Experts of a small language model: 32 experts in each of 10 layers, a shared expert of 256 neurons.
Below are experts of layer 9 (counted from 0) of a mixture-of-experts language model. Rows are named gate (a neuron's input weights, with its number), up (a neuron's input weights, with its number), down (a neuron's output weights, with its number) and show model dimensions 96-191. Each number is 128 + 32 x the weight over its row's rms, rounded and kept within 0 to 255. Numbers have three digits each.
Before each expert's rows: "comes before" lists some tokens at least twice as common just after its tokens as in all text; "mostly gets" lists some tokens that are sent to it at least half of the time. This comes from a sample of Wikipedia text that the model never trained on. Tokens count by the router's weight.

# expert 20
comes before: " the", " a", " his", " that", " their", " to"
mostly gets: " provide", " without", " how", " make", " using", " despite"
gate0:072147133074152175114138117217144107124116107178175170144143093081176152113072097190150140097090147135153149158130156164124074135079157090151116171109091178160138092115114159133103158141040108166113115113162106105093153120137147115133114123151206175173137152142114154127104090111120139206
up0:136174139151116050147106140109110135081128160101071122118123086145174107145123160120129123079131110134150133113086091067133158112178097110153086075139175123097147126064094163105139148153108116097091174083167074117155163065132145092141107128134160141064183077112135135190156122104167126091
down0:127154093137198067100170136120092097149137142109122189125143117159088120104086090115126175144151132161155092135130122040109150120109122108101128116148127119132096123128150119129102148071165100100109085159190084148196099152138157217195154142057116148077194096124143119091114113104131126101
gate1:166187137150093091107134123161120187105146129127123191148145136122158132132109144078201069134100129123107141098139144115162129109170144142054136122112130106125068064097137123119101121144145114119131116134152072139107175080168136115123096136118093151090116126084108103150132114135148093111
up1:123197133163150106113107153068136143133128131137135137065231103149133119133118183120122150079081128180117121076147155161138166153150112150102119122155114168179118153125068123091171107082096156121135169156124187115092135151112113187146200136122127181158120142124143122097109163152146090119
down1:146145146173131121121110157140139097111120142188107121088118127074082104098114075163197091137123109119069137144163126180128095174127077064147114175147146173133123102095153091099150072116159098142138096110135102109185137089144120097076118132147150186127134090117134139166121192091112163155
gate2:166188147073103148133111132188131181172108095127171145183167165149160101068139125115123177174132111203110153113128158089086156066128153171102083135152129115130070168170140134182173160118166155168083092123113129101089139132110110142125133179158126118135128130086146170094158130137162079114
up2:132151166119117117181159152201159123120114107167123169071092140090150167101140082103143136157180047100123098142116046152100168125077112129125134112215176113119114133139116113134139073088134115170092157144127057123133136075170188115142172164203160130118093120110135179108136093106129064133
down2:148088156226121146141114126128145105180101096106135088104177081210098075038121119184127167109126133179168138119112133124179105193112128080133134124110169086117196065114107104186135112121083119148081131132142062156118117166144122185105153163094154095108135144102042123104129156089128092123

# expert 19
comes before: " |", " ", " -", ")", "\\", "("
mostly gets: "\\", " [", " (", " \"", "}"
gate0:107096136174123101076185164113146122160129091095117106166079074135127158171110099082146139116130135109131068141135116095112173116151096069144137065140186072147169161125169133147155160133099094075029169135117097098109142088115130142126098174079122109132162124199094159085153083108124158081
up0:179055128162058163113094209079217153133162100113103111145124082118116136111093113121104131127102141103104144116153137135096138101148162114122109080136110089118137104175093133128141147150132101116159111120144135079107134126109189163138082061078100099132172145057138144092134136159107091128
down0:113152199127144138178124176120098152150127140054194128201053107122073156145132152112116124097116144100093109171139128139125186092155163053140113111141081114086129171125115145149138109122132098122128117107155084193067151155175145202158162124135070101129168151154143114124165080179202124109
gate1:067123097114107211175133139136130167097090142153118127109107159123143151146121124100142130106155088094119101170097150117141197131172123093133083131133121124173221095083125080160138137158108182095163134111188148079112150167106151178127114132140130043175098128102144154131145207086149129160
up1:122159185188122173182144116091092142143138106101142161168135167172112126094169070100114105150106139122026140158131135146165046170137151142124130099126146123134101131119126192076076136137131101120133148161094148137139216100095097233162122127101097175109138105127098153152129065191178111083
down1:118200149105137121147130099098142117147139148087102114210090157143141169096148113117090113077130149116151109140168144163141078141107087149147127093131090161168114169097060126118139139113079106153148131176103132093156138089040178105107068106175085215083111111125140153107127123103168144115
gate2:105120167051119184159157104150160128113102150143153130150109123120123106148094111133168117096094146091095137192124157095079098128082163085129113092173120176101107170146157126086093153115132136130143171195079158168091097104075134112132063114089142144122080181097126156098128112109082160098
up2:112117165149129089146135104091060122108161108098112153156131126153135119167170138160073142144137153168145164134145136157172117165134084164081121127167156166159119176134118133167154131092146118160106098131144127134116123119131127150106128112161112115131081105115138133120131104143134119133
down2:168179157144136147154143107126083152151139151190160112113174184167161105129182104152116109137142109135159133175167092149128183135141110088192112138099066104097102085087141103136164131100143109089184141121077125115137156100174128119107154155148138108162082146109126159106155099159159187172

# expert 14
comes before: " |", " ", " 0", " 1", " 2", " 3"
mostly gets: " ", " 0;", " %", " Votes", " MF", " FW"
gate0:105176117141088131132152145146118088197089142165154146158132149146155154133106108116210128149164104122133141124143152184173126204144157138131072066107138115098115131120063171115131135138108102076139158062145116141101111159121096152136092015069112061143106105170182117133073126188155120083
up0:151096132156062090113095132090143136112098174091109127143155113163124115153178133127098101137115128121151124078179119134126148099161134099102126136138189111192088153104125140149108161142152091131107130101103145130132132111110088094086170079112114082133129155144117160149083087147145125179
down0:137135130154088094118106083159107091079175134174116117254169128134084128118114070130149152146081092091160168089209148118172108078134195128053130130144121100089159135135105136147143090124092198143127125155212119123110168137094138155137099130114158134153175167104114182145102099122146186135
gate1:172153049145135039183143164114075174140088158143151099150134131176105139102172116145085154146074150123112134043074170140089130112106082090143147134095089106114141120137111130153140126103114124123127139159115100173095158109105124140091107184145102145158126125124178153082139127042129139057
up1:132116198095109131167085093157211133159140116095115147106115137109169100127147105094088117139108144114173143134224128095152145102125113147149145088081127100129156079153153080140120158143179230129134148159100188126102132115092120135150095157067132133150162167139126180128131110176120115238
down1:167129137124132098174162165125075147124149079123173107149181129095128120162125174152115149111139097105118162112133167170170143081097076221062150108127145144170128124152119103115117101168138133129055190084132128120111168173138145085104165139143144117175112167066099096092153151072144127114
gate2:107114134066141111145136096129109156082078099126137102121168173101172096097135175149080137120142074160071096140137063114094120123088167169136175138144112147126143085136134114189153150160152137124099158160112138094118159103149113161124112118134112087128139120081128117114111100135132117105
up2:172154119114169147122082083137149160122137135179092145175099142111131118188137064178111138112136139120139040181109087158160134113084073076087162168140118157138104184120083113109120164114117094157150110203142221175133099052036116138150163165155086075147116152122123128115161131111095130126
down2:113139137104114129155065146156152182105104180142128154178148146179124139138107102167186150161145131155117124190170117126069190140057122155112164084146034108142207155110109129153169115125172115114141123087164070106095156128072161143121115076134130139184112093153095168107136081122120145140

# expert 18
comes before: " the", " a", " his", " its", " her", " their"
mostly gets: " until", " during", " after", " at", " before", "In"
gate0:088189139077110066177148132079135140086119138133148147141146131077134082151166117181127144132144138151125083126100092131161092144137111085113111160128108130108148118157164180095128157135042175131146111118161168077099150172139143146069127184100135186109138137031124164144132158075085130155
up0:096132138123111154129149062170094115077117164169125124152118048153113105096131149195103081139122099157137121134148092110201114115130156125041129154070185133058156152102138087129081111109115175123118107145160162124128101136134131141137075182096145151115087075132158090132148110112110140094
down0:082151121122106116151142155094123148105138162136135112203100145133105206219110119155119131076117150114103146183146085133094117084138147172167128169232112152166108089078091201066103192139118072114179156107130090078175162177148150102132142130157045139133070109120144109100169113148146133132
gate1:150196116097108150098152105160143124144131096151141114147123133117067133136110154166050149100119095155099080138108106145125173206100166166134161115159144121131106142157130167140137116166093145116168097137080101148097094089058054152152098163163177124139112175144158124113133156108175146143
up1:135105074140189133076136131143125076159125186117163077130129090134093174107194087111119146135105176099172093088104131106170090119155150150183182136142095121089195118124157033115153165114120115158115111201146167154159140137152140166098161140124155106118133088130191118139158082123174108117
down1:156190154165107165162113128137148170134132173168163143117139098150126159146126162131146185110135136138137107117068108107154151130122149139173141111160083163128132146032118166161095106115067116165142128139094133147110159121134110159142094154109052201087174178121098190105136139093049173126
gate2:117138125134098149100147159161087171135191117092128113102102136147108119077140128166126169148086144116123135103104155134161175150179137167126112115101156133142200088173118177124095083150149186157125107112155096114124111147064120139128151116159162099173083170158101093156148162124059101126
up2:102157055097159069146191131165105129132137152124157199080145095167175122110130134155108126071139162111142096096117144119102159185162109101148169070146170130172095112169122125125100136152141117142108068164100117124092105083044148128159127156053177116104101076192156110112191130110152160056
down2:123167131139105089180132138094075078044133087140079101135143038150154182194141121093157109134148124165178102122133136115164052128160094136183134148136156110117133154095127149088156118047100117135169140140081124121192197178139084144158101151130101145164165101161170165108126152181093105148

# expert 3
comes before: " and", " in", " but", " which", " with", " of"
mostly gets: " season,", " students", " 2016,", " 2017,", " 2021,", " 2009,"
gate0:195129150071137143099143149133144063122139147119135148146141135183115093125209114139109154122125123150147173126115133191165128108158184143097106178153187045132116156155125164090157077134124103160093091109178138154103122141175110158120114144070079080122060138087141149205112089110118126137
up0:114145121159076082157176134109117176192170153118112159146081105103133159177080125199127178146135124108194104189104126164126184086171118144100118122085147120152131141097192092135130123115113143159156156093082139116138138069127128125129142165112130147095128094134092080128100128097086167120
down0:126170088105133066137107159152160154109113140188044146116132178129161097182126145165139132153099074171161123116109123112113151130092118127136108140090031116156178134101128064134104102166138159115135091145105159139177201071125137129150064111154097122133166162114147176136112138102147157123
gate1:088162109134248132080182122110165149121150108108103079129149136112137122132106082166143089145137124138096123118156103075103093138132116162174122152141109130161181119126129130146106028161159108101130122093104094090122149093144105090186106108175086138120153218108121136156073189082127123118
up1:111152093133149093116177134118082162114176117109100056119167087082147073172178135086139072103064101147141113105194085053132132170158132094092061165130127138161125171133120117125024130066163058102091127090139132134114155106156115129130146140122132170131134162112099089092118080030160076061
down1:144066108148122135173138170133068125078135119144066087168163111075111148121079146130101090152067105163158192123146123169129050149086142142179125110154115108151168156081066112148124086126146103128116160138150124122120140127195107139086117083128115100157171145131113125102152155101153080142
gate2:163149080091131215152154094074098139102168189110140128143144100179142098109137119098114136172159197116157167168106077063176127209132112112093151105087125042098168145163141122129122114123159133105131115113116171119103113086155115128094101130145143156064134197120137127127206075121212139142
up2:087160108113085116185134143077102117110115086111129101159126094157117120105157123147134099103162134109145191131090149128123103113127122103123123080147131132083161143096157129169057111101095076144104107127120155115128127159123152131161144170109095148139142096178150099098159099114185167119
down2:108109107114131172170109167103033100171164094108129174123170147148125169110128072188079130173145116167135140077084177122184149098128118135142103165144141173157153084118134127136154043145110169122125170135163108091069127138171153115140158109172158117033155144134145149130164137163189109119

# expert 30
comes before: "\n", " The", "The", " He", " In", "In"
mostly gets: "ing.", "\".", " However,", "s.", "es.", "ation."
gate0:118113117118073134123102145133144150140151156155097196147157096141156175152155081122178119102086141097107107124125108151168191084155071127119088160117116105155182134121140149176156103139163037104072117111142127144099141126153160120120139111122114153112149166110096097164098080200173145139
up0:065171111095151072160124106118128120080116105111167153111098135150187153072133117152083128181122130083118103134111110054175139084142104144121147128092127191170116121109158109096135092151154155144107174112139128162139136156180174127167089091147125126062119151074148180174122091121141141096
down0:153200132163116104128141144123147158111078129119218086133078166091136171232138114122143150072165091166164112104075095117144143136106157132125149141070162088084142154138136113104107177097147116107093109124117151110139176151162097188100139111097158063153115099105147132171108110171133156143
gate1:132176172171103095156127164134200100116113146133112147151128146146186150098096135144176093074104108126183136092153114181148088111146161172113145169132173141161097135205145065122124054159104098116116112127088178139111146086116151156086128168153085175149161138124076096180117147171104122086
up1:134146157146103095140153121134107171128097113162167163171135142106126128142174119149170161066128100144170133145129124135157104133121118127069099105084133151132144098153100165110098123104146074130161085151147148094143152138081070092147127145114100153093122167138108148156145126117143078116
down1:145134110127170114128107098106091133093076152111109100035160155154127100114117180149141123105097153087139121100106136123180103151156130118125164181204139153108099089106117126199099188087108072121114147094077119119166153151207171135153115143150197143095173101161128117102114135139132079161
gate2:130140118074127134090189159128084109134138131102109115163077079171165168097148127191186120131135143120105145152121107211135157139095176111046172141160141130131152133066092088159060131085164117141083130081100120148145091178103076132103097188165108116150129131077153135160108155185143123139
up2:102132107087135167118082156120126141127120099121139106167094126150081120131142154118217099128115091161113139053132157151109157129175165118164138116124150136189129108105132132157137137188072165170112130133149100115124167086130128153143112102130119125151149138109116116110119183110131149140
down2:117144158121140143153153068124093089123099141168151140134141133155127117128096116110128147123124114109101119153136161115166102182137171079142141124197092080164092170107164151092098123173104155152130126143137106142130061176111155196096154121131136233116109087095124147157171176048115148137

# expert 0
comes before: "|", "\n", "-", " ", " 2", " 3"
mostly gets: "|", "|---|---|---|---|---|---|", "|---|---|---|---|---|", "|---|---|---|", "|---|---|---|---|", " JPL"
gate0:131154152151097107177103118105098090087121106116084167177109137116146102109137031132167186049087174099138158163114069165224106094108110098137139137149134088035129133166161091149174159163078081094150129085130168149110093096113156107129097117076132159143121156130106088079187157086115149144
up0:084140138137136139165129126090142166126183110159096142144197088148078114227049141173139070159145143150105114164139153114107119110109129109095122165159090064190128151181150148115133137126101141156141068112141117086122152144166145148103133113076157133145163106088148130134100117130083133176
down0:142179162125196108106104084126143161116120119163160172022131114113135165171120093147173131169128142078148119179182137088115109112119102151199194113136120095189110127128203171064157133155145087074119157136115144160152130255124109147175175160073154096045102144113140138132101099111128139071
gate1:145186144137108125184144082139107100108122170123104138138140147148140102128139141073090110101126105105106139082126101117155118108150137132007120125078135117113145140086098171123150139146156163170170124157121150100136181126105152149084110106136163125111137163118062169052111099114098124136
up1:121128075159162108164159120137102129144128077122175098124126181129059135125146128182095157135166128171175125144179157128129151106201131129125116125110162110185113129078058117087129191128152154188150180148070157115130105104098143141188098137125125135117129053152099106134108146119116141187
down1:196167115107104104145074144124126097160123141154083106100115153091145126120143161163130127129150118105127149117080149070178047156122160089136127170148119086125195131158164135102104183119159114123175172050147108128128112130085054094146183157115098129173074116118148182135140133103102142121
gate2:190107171139095162122112082026146192111124077136160133181168144154120133163142143133156127161111098118147116113157144144093089131121044168151123092145194111141105100092100160115165084174139113100141177105243139137174101156197159144123114110128112126131151113086091084131131095102123107043
up2:106190132097120161128132166161165100170110172125114115123137077124125101139079140096176138116121181210101118179120087124053162117155099145102165112166109116101142089181154152120146181122092160137160075095225144146115112184126105106132097126142169086076122062101138107164084187086146173065
down2:090160208102117165112097123110117124066118043176109143088169168128152132156129179193152120130115120154151114108112148126076111119152193178165114169094138167116127171079134100113097111133163144184089148109133125188127087139168090092130119133117174089085123152182151124165128139111108089147

# expert 13
comes before: " |", " years", " m", "',", " January", " July"
mostly gets: " 10", " three", " 20", " four", " 28", " 24"
gate0:155127108175101117159069121168169161149161096083157121144119158115105128154144097128081096168093109118120180109149098144139141123126098147075094104146157064153097109156109101091223083171198138131139160090139158106090121105153102172123119105145030105164146147029114167103169138092130115143
up0:137108163103092130175137080173079160153127139093186118153073101144127189115112086142122149097087107136136204111163166103129149128097139102102127160182107130114171105123132155095123138102121111090146217126151123155155066129095138073163086090166097143121095053110140120205130170099148106118
down0:174142161087112180114128102171131188091141081107190073085136177120104109102078119131135221172093138155101126119089146077141165127155125102128106079099142130132148102118129142155086127136148181114078138172157111199093125075116125080159118171153064117110126106109148114153147086168094073130
gate1:150099096134168179100087132150169182154199104131136085163124136081129106129094152167173101133082099154102068092125153128099177132081159170124075128132107144132140129157158138076047087140154132127131158056157166176112046172133185157106132085155108126165109110130054140139141130154102156103
up1:135189130117119144083081098174115133136192186089083166126103122126172140060190092087147161141121093170150147154102137137137115139117088129179159148121156083141124169189101032154140131136183152125150137102115119123090153087121111082178141128091179140135142125176174127129054141106199161116
down1:077077094099137196144174116142154145194131143139114136229082151077096096091131099081146138125112120183131102157146117163135111146138120153175072140105097063113084087159120121193131158131113109116147145103142141123063166060173077140152128127158086160088089182181091115214139166120122176099
gate2:170123158111097102124139203099092141162132091105117061183106170077091119102105007111138088077130160089158181106133116125019186104165182150167086142117151116173145092144111153164108090120138170159142170108105099080127171098127154154095108147062071096154134133144091152185153122097085123109
up2:058147105169057072120103180103121105171167126139137095114156102132118080154120087139151164178116114128163169097109151075115130142155141120095149198082127124091100155171099095142142095162134159124135161176138194110063170143102128125118182157158149132167134111138109151158058162133143089130
down2:135144114115129076162157110119116167146134075159138103108104121115116118158185103126163099136122070059116183161135132168095127139109143164163158118084166127120155145167146138116147072117159183106159077089091133100149105149121133163163161077072158149175119093132129129133134108111105138127

# expert 16
comes before: " |", "5", "8", "6", "4", "2"
mostly gets: "°", " (18", ".9", ".8", ".3", ".4"
gate0:094136121121163097108144123115143045174160122198128132116146128149132114116081148106101109142123189208145126109061141155142112089086161089132120125129155091123095114098163127154065135145131138145143141119151094115084144120122127121163084134162164181090151086110122195105096135099166135134
up0:160156131113104145119152155116140184155123109155167106104091156105131142105137147139116141146073043115106142095140147149155144129080133098145141180165089190141126097123153127045091122162211126122098154106063114134192067129177112142096191091105152143144158157129113179076168155134192162113
down0:152116080109175075112082074156024100213087120080156198219082120164118139112146164084142110159212168131105189160114086089161157085083143131095098207143150086137175096129169128144091114144095104077148123119082164160097137146117184145146115118170138122114144193130127136107108078136128138162
gate1:066160113141107133134135124115137120121150176080084172196103086144093043144126142148130186115107112135140165141163112116062069159099055142107159122060130129110121125111107114107166125114119129090153129105118111092110128157047110151126140175136110098094186165105092139136100083152197168165
up1:129097143169142093111169069167094147157134140075126138075146110128130149196128101085154134104178146133154108100114160043143103141128145084084150112122143201117082167137139168145108127096073111085111094141113091157133120079146102150172137194104102176093138099152102098158114121097138134174
down1:054083186163121168195131097135173104041157126134097143157126145200141140082098155170054091153092106155148205097125140164137145135105153129125115109073156130098139139154090152144109180164063147132113148116131131108121076132109099102078188131143148107135125101200184142139117123171177091126
gate2:113106133097136112125109134158164103074041109093143130140072162182157100129128144113149093091125102115186189116106100121070138153149167125133135147125085175189133136140055182122156132102185176103138141131071138172097129110107152111078149098135126132101136123070089124130115153118091097071
up2:167146118164145120127105153118140114198070129064120088118144194148144148119143160121113108136077116136112092111099151128116198153152142130073122156109099173171124149108075146140022063120112116133138128157057151150205123178157168155127098122149091161102120075117147111123138162176146140086
down2:110139159150130159126112110134087158122107112129145119091127133153161183148147131116140145128105163154118199086115081181111136116106111127137144134159123153146137075145116078076108122101132115096086108130128155141245120076084129150105099185088146126109117148124157101146080150104131165141

# expert 15
comes before: "-", "\n", "=", "|", " •", " Born:"
mostly gets: " Born:", " (age", " Coordinates:", " Died:", "Personal", " (aged"
gate0:098105208156125132148124146102113127066145092144141141133101114134108107137128176161052112102123099150099172108074184134172113136209131100126121151084137101168120142072140098117148195118100098194111134120087141114123117078075162130166123150139144118160153122094156122132089099120136133148
up0:130079112169119122125145173123036088098057137165159120125194110124136120183128170177212144111126115172201099165150159160117132162152105113116102141178185134118112134114136093145131122141155203160112167127144157122147106104142147146163060123138139164141130155153151066143159095126065137180
down0:119054116175119148150108155138119056151183101092167117155184147127136115130140094145098114103131118132148080187119120081087159121129092148151153132147149142128177114137144092129101070104149107105142122103063146090104101128125132170150126140094148166147128098117170107155103093111155188145
gate1:167139145128149130167146191128159129144107110078116118146108101119204124158120154114126083128085120177143148046121122123145122155154136124137094159160093074142100087094059149132079133165071166133133073202176108192130070106143131065160111173179115182069144130153149109113131121141136150101
up1:058145154139096151103134137110149160111127152126152138114108152101091130109166128162102160170153183108085174107172154081106131132075115162155139091168127125148137119130109095154141070135138094127065183111138127163146115178155103096171114143089203103177141162156122094108119142153128140099
down1:164123133120149172081122056141079120139125152146168126144144099152125135118120203115108133146142202158100143080147126141123204135102113137140144164112114115154116112107166149150111148098123096148114092126085083105160190186057165098127111143125128103180088199181107149085108098138105097170
gate2:140084183134067216111148168078104092116133167149174101122149161102157084150147171085167169085172138069183107105121110113063158135179092155118123130108120096152086163164060114140117129071081140147112153143188183153151070184111139077117153121064136068171142115146083178149149126136145067133
up2:160136130187194076117147113099155134068137146107115121131153124141073172155130122129140205152130172111172133152082109084115083146115125121163131150100146173044100136168081142138123077129160157100141124095114145096141141156061204093143163098148097142139200150092138155169169092109174116111
down2:158190109134120123110067176175139165159145197088129046141136080151119139147095165126156095122122175117111118094130133143128107136133142157094126109115124138149161094088121116130126128121080133115116173088113082157125145148146160105165155116147108149061157141114169120164114173082096148163

# expert 6
comes before: " of", " in", " and", " for", " to", "."
mostly gets: " game", " role", " contract", " version", " town", " collection"
gate0:121089108167119132113189115151108106093110146167137100133131157134208124129184104077142157145106174182130079111118185092101148124076061097141078164099140100115123210111115150097126110135071109118085151130168109070114118192095097120145134107111130136113114081113135110087056122217104187140
up0:122140047107136149167106108145107161137138145129154166162188134156155143125138112163169140063083116128159070122107056132119122156110071114177140125153129073255144124175098122098132114114083129129142136105126121121139168119120123160158163088096139133091090121132093130148057129181140117109
down0:151136095211102136160099152135090166105134150143060116113054143083147146176137155128128089136121054140162171101122172061131106121081129108140050151140134181147105144109149097132151124137131136104139108089128080112128133135185072184139133165091120081129146087093182168125131138108136150155
gate1:173132128108109116121155116164156153120134153203144092159144134045107125139118169110056131154130108161152103140137110159123163099144041061133117148135109135176066137107151114062128101169097135116114157132120173095096163092134152145126161132153112155121135129045115161188110140132139114121
up1:100151149193201150098066172089080108153165164118136118128163088097102148168112097112167112144140172068143116149057135076090178158114096148055103093121157149128104123173130138160157137137160065123104092095167112166133122132151124048104135069025150147161180126067080151115070126169122163092
down1:117119146118120045213130078119127097081180174131134121109147108110109100083123126146118095131105123131133113118139150049108177086119146110153129211098104104103135175104099111182151182188148059170159135073162115053131102122159077103158149101046178111076105044099129077135211104095148137168
gate2:109183123112149133116103114206138152176162135118095152102179091114157090081186142182141173139142124131143107139162072144142145115127106127143070159129158123208136178182123172144122125137121103071170127128115134163066173094129059155188113137104140141117113141137083110080136137101152099148
up2:212118120145148163123077071165177041095126115116132080134132162143102212164096141156065153162133154112116083179106108128098178132083189175164104119172184121095163087184137092157054170123105145165075095138111157160110148159143169107115105133146123143147124137129146167175100141117157108120
down2:101172105118112141102065103150146125089099128157127120165099194129129214159067105160182141147132145083120151099101196148133107098170090165124101156137107146092177117135077162088126096116090106151113161118096193147205148153169185138128107056181128129087146179132076039174151114083121102155

# expert 24
comes before: " to", " in", " a", " by", " on", " as"
mostly gets: " became", " been", " made", " used", " served", " began"
gate0:152165143144110155111115146056109086107112180132160174150168164157148121125110130121139129073120113150128129109111142098103107125145086104058139138124119144069138141129121115115071130119071138098116061137138096105209150111179118117117197098172145100115142142128188124113125050146117105131
up0:156090155158118147090150114064154084149169081128151129096147184158106087134123126103146111084177156122097119148162142125108141130113120106119129138112130171117051067113058074124147142093154150158107124136162096087104162142128125143147155086102099114100112120112124176104115103103098118126
down0:092124101140154096123131061105156102104070116121120095069132110151119091114215124139128150111126140085083093179140112133161109088095085153076152121113148118097162128117132129199110080102193131084126124163148144126102142116086158146154110140113161129091146119115158117098155102158156065060
gate1:186095135106163144103116149122127160186084067110161156143157180162129097130105107046186172140065130133139121123132135130078138184144109172110148101126141156112162129142139128115201056161152130154086140156154189137116128134119107127078133142142119105087170083154109162145112129113139133125
up1:118083104148156171133125074155122140130153045147134146135043148133106185118119133143162189103161137145123141139100106172097152085124092142149135109112175115101120114129129115125140115065135080133110141090214124143113149048156066093129105133113109146096120157100178128140113180147104136199
down1:116121134080127127190161139151135120122128128138069182101085131091141093075114112163175121101160124141162159153119091082149146127128105130192170144130150154125186082127167171130096197108107105126101096035124127130147160084142169136196152113108109166121066094062136129130182106148107161194
gate2:085077136138122123141096127186103106096167127096141068128135207136155147123074150077112114106162135120172139113114155151136094096089104200078103097145146083112140081108129154194161165052115103136061144111171153146162117132108135192151010219087105127119151096073090101159209091108184113109
up2:165161106099115174141119103207163067128124116091101176065209129081099166117120110111119118186133186139137080168122120057181128116154159123181137105173070143114148087134083162114135243098098150132132089119143119153146148131108128135120127076150155162048124065135093106133097179080145164154
down2:158134149164126123133151130118111079097098126158144146064152137135099183144086154105129098140080188121149093180138152138106129162170105133140139157131158140149141144129116124102096093171131068114148165165095153171152150087087144058103096088055144163133122146151116124114053115151130170088

# expert 28
comes before: " was", " is", " had", " has", "'s", " he"
mostly gets: " they", " which", " who", " he", " she", " where"
gate0:126131144117143171100120083109175118132144178070114175078158147095129118140110119101129128145135120132110067162166125126139219137105151162159110078098128104132170167158134182105146145162080062151105135132146102101160120165133144120140128144129100131127085083161188140109118066082154149092
up0:096097062126122108077118142152093087050116073146125091119169134143101125114117112138083136122171130183068123117127102147128085154136071108143110138133134174110134098184105108109135160118181128120150149094082137119119086114159085066079196159137158142203181148146120102163129109110149065041
down0:135101076121128092137141113112124087155166146123068118060099083171167212112137133077132141171114118136155082115153207101132110096092129100147138121170152168109107110125123142115145151136106153128094127111181114170077092043110199203165140111138083142104120092193145141090128167161200155175
gate1:085105102148225090076082162141119127155117132116084126114145126128167148086119120112069094137119126138105096081177136115130093144156084154050138111065127113124118136113131087167159179116121145113110128111184122157133106088152163092126121169118049168144093073150175053094117170154149132163
up1:163118103075147154127169123079161174137103120076159130177077091126142140167162145097136156136112166130147109124140184104144118107131188129164172134187148089127096114140152157133084125103098154099131077131156128171169157081129150122122152108125170106161160110207146128179148160154098078146
down1:139035131106093121126099058065108106144130153128072095146157119114094104160169134158176175102115111118128148100078118112121091158146129107155153147112085093188069162153103175129119141134099139151021167137097118172133141153120150187109160137136073119117097191152165206145120094098108110132
gate2:146121101138131138088164104149095057121111104067091115176140138092147158132073116114127151108182106108166119127182125065108099124095115145124141109095134156114092181141083141152150157097084117115112122115119125126177083106117122169158157087169091093071117169118208101157100081146125083145
up2:207103105175155182142098114118142059078147140135117128102121157151104154098124133144123136124095099117164173101102091100166169135153094072106156155181180122078161091119145039091142112138102095087156122125129112129141110116147156096110153084130129124143183118120142139162113101077132108171
down2:142084130096115153177133121099113134147127126105066117054117137148158155141125100162148137151098091105151173094116141105093114090195110107123131181127151111101074121150091095134104134152094146103144102115069074142186174106066074170089121099152037110137130070130142173142170145173136180106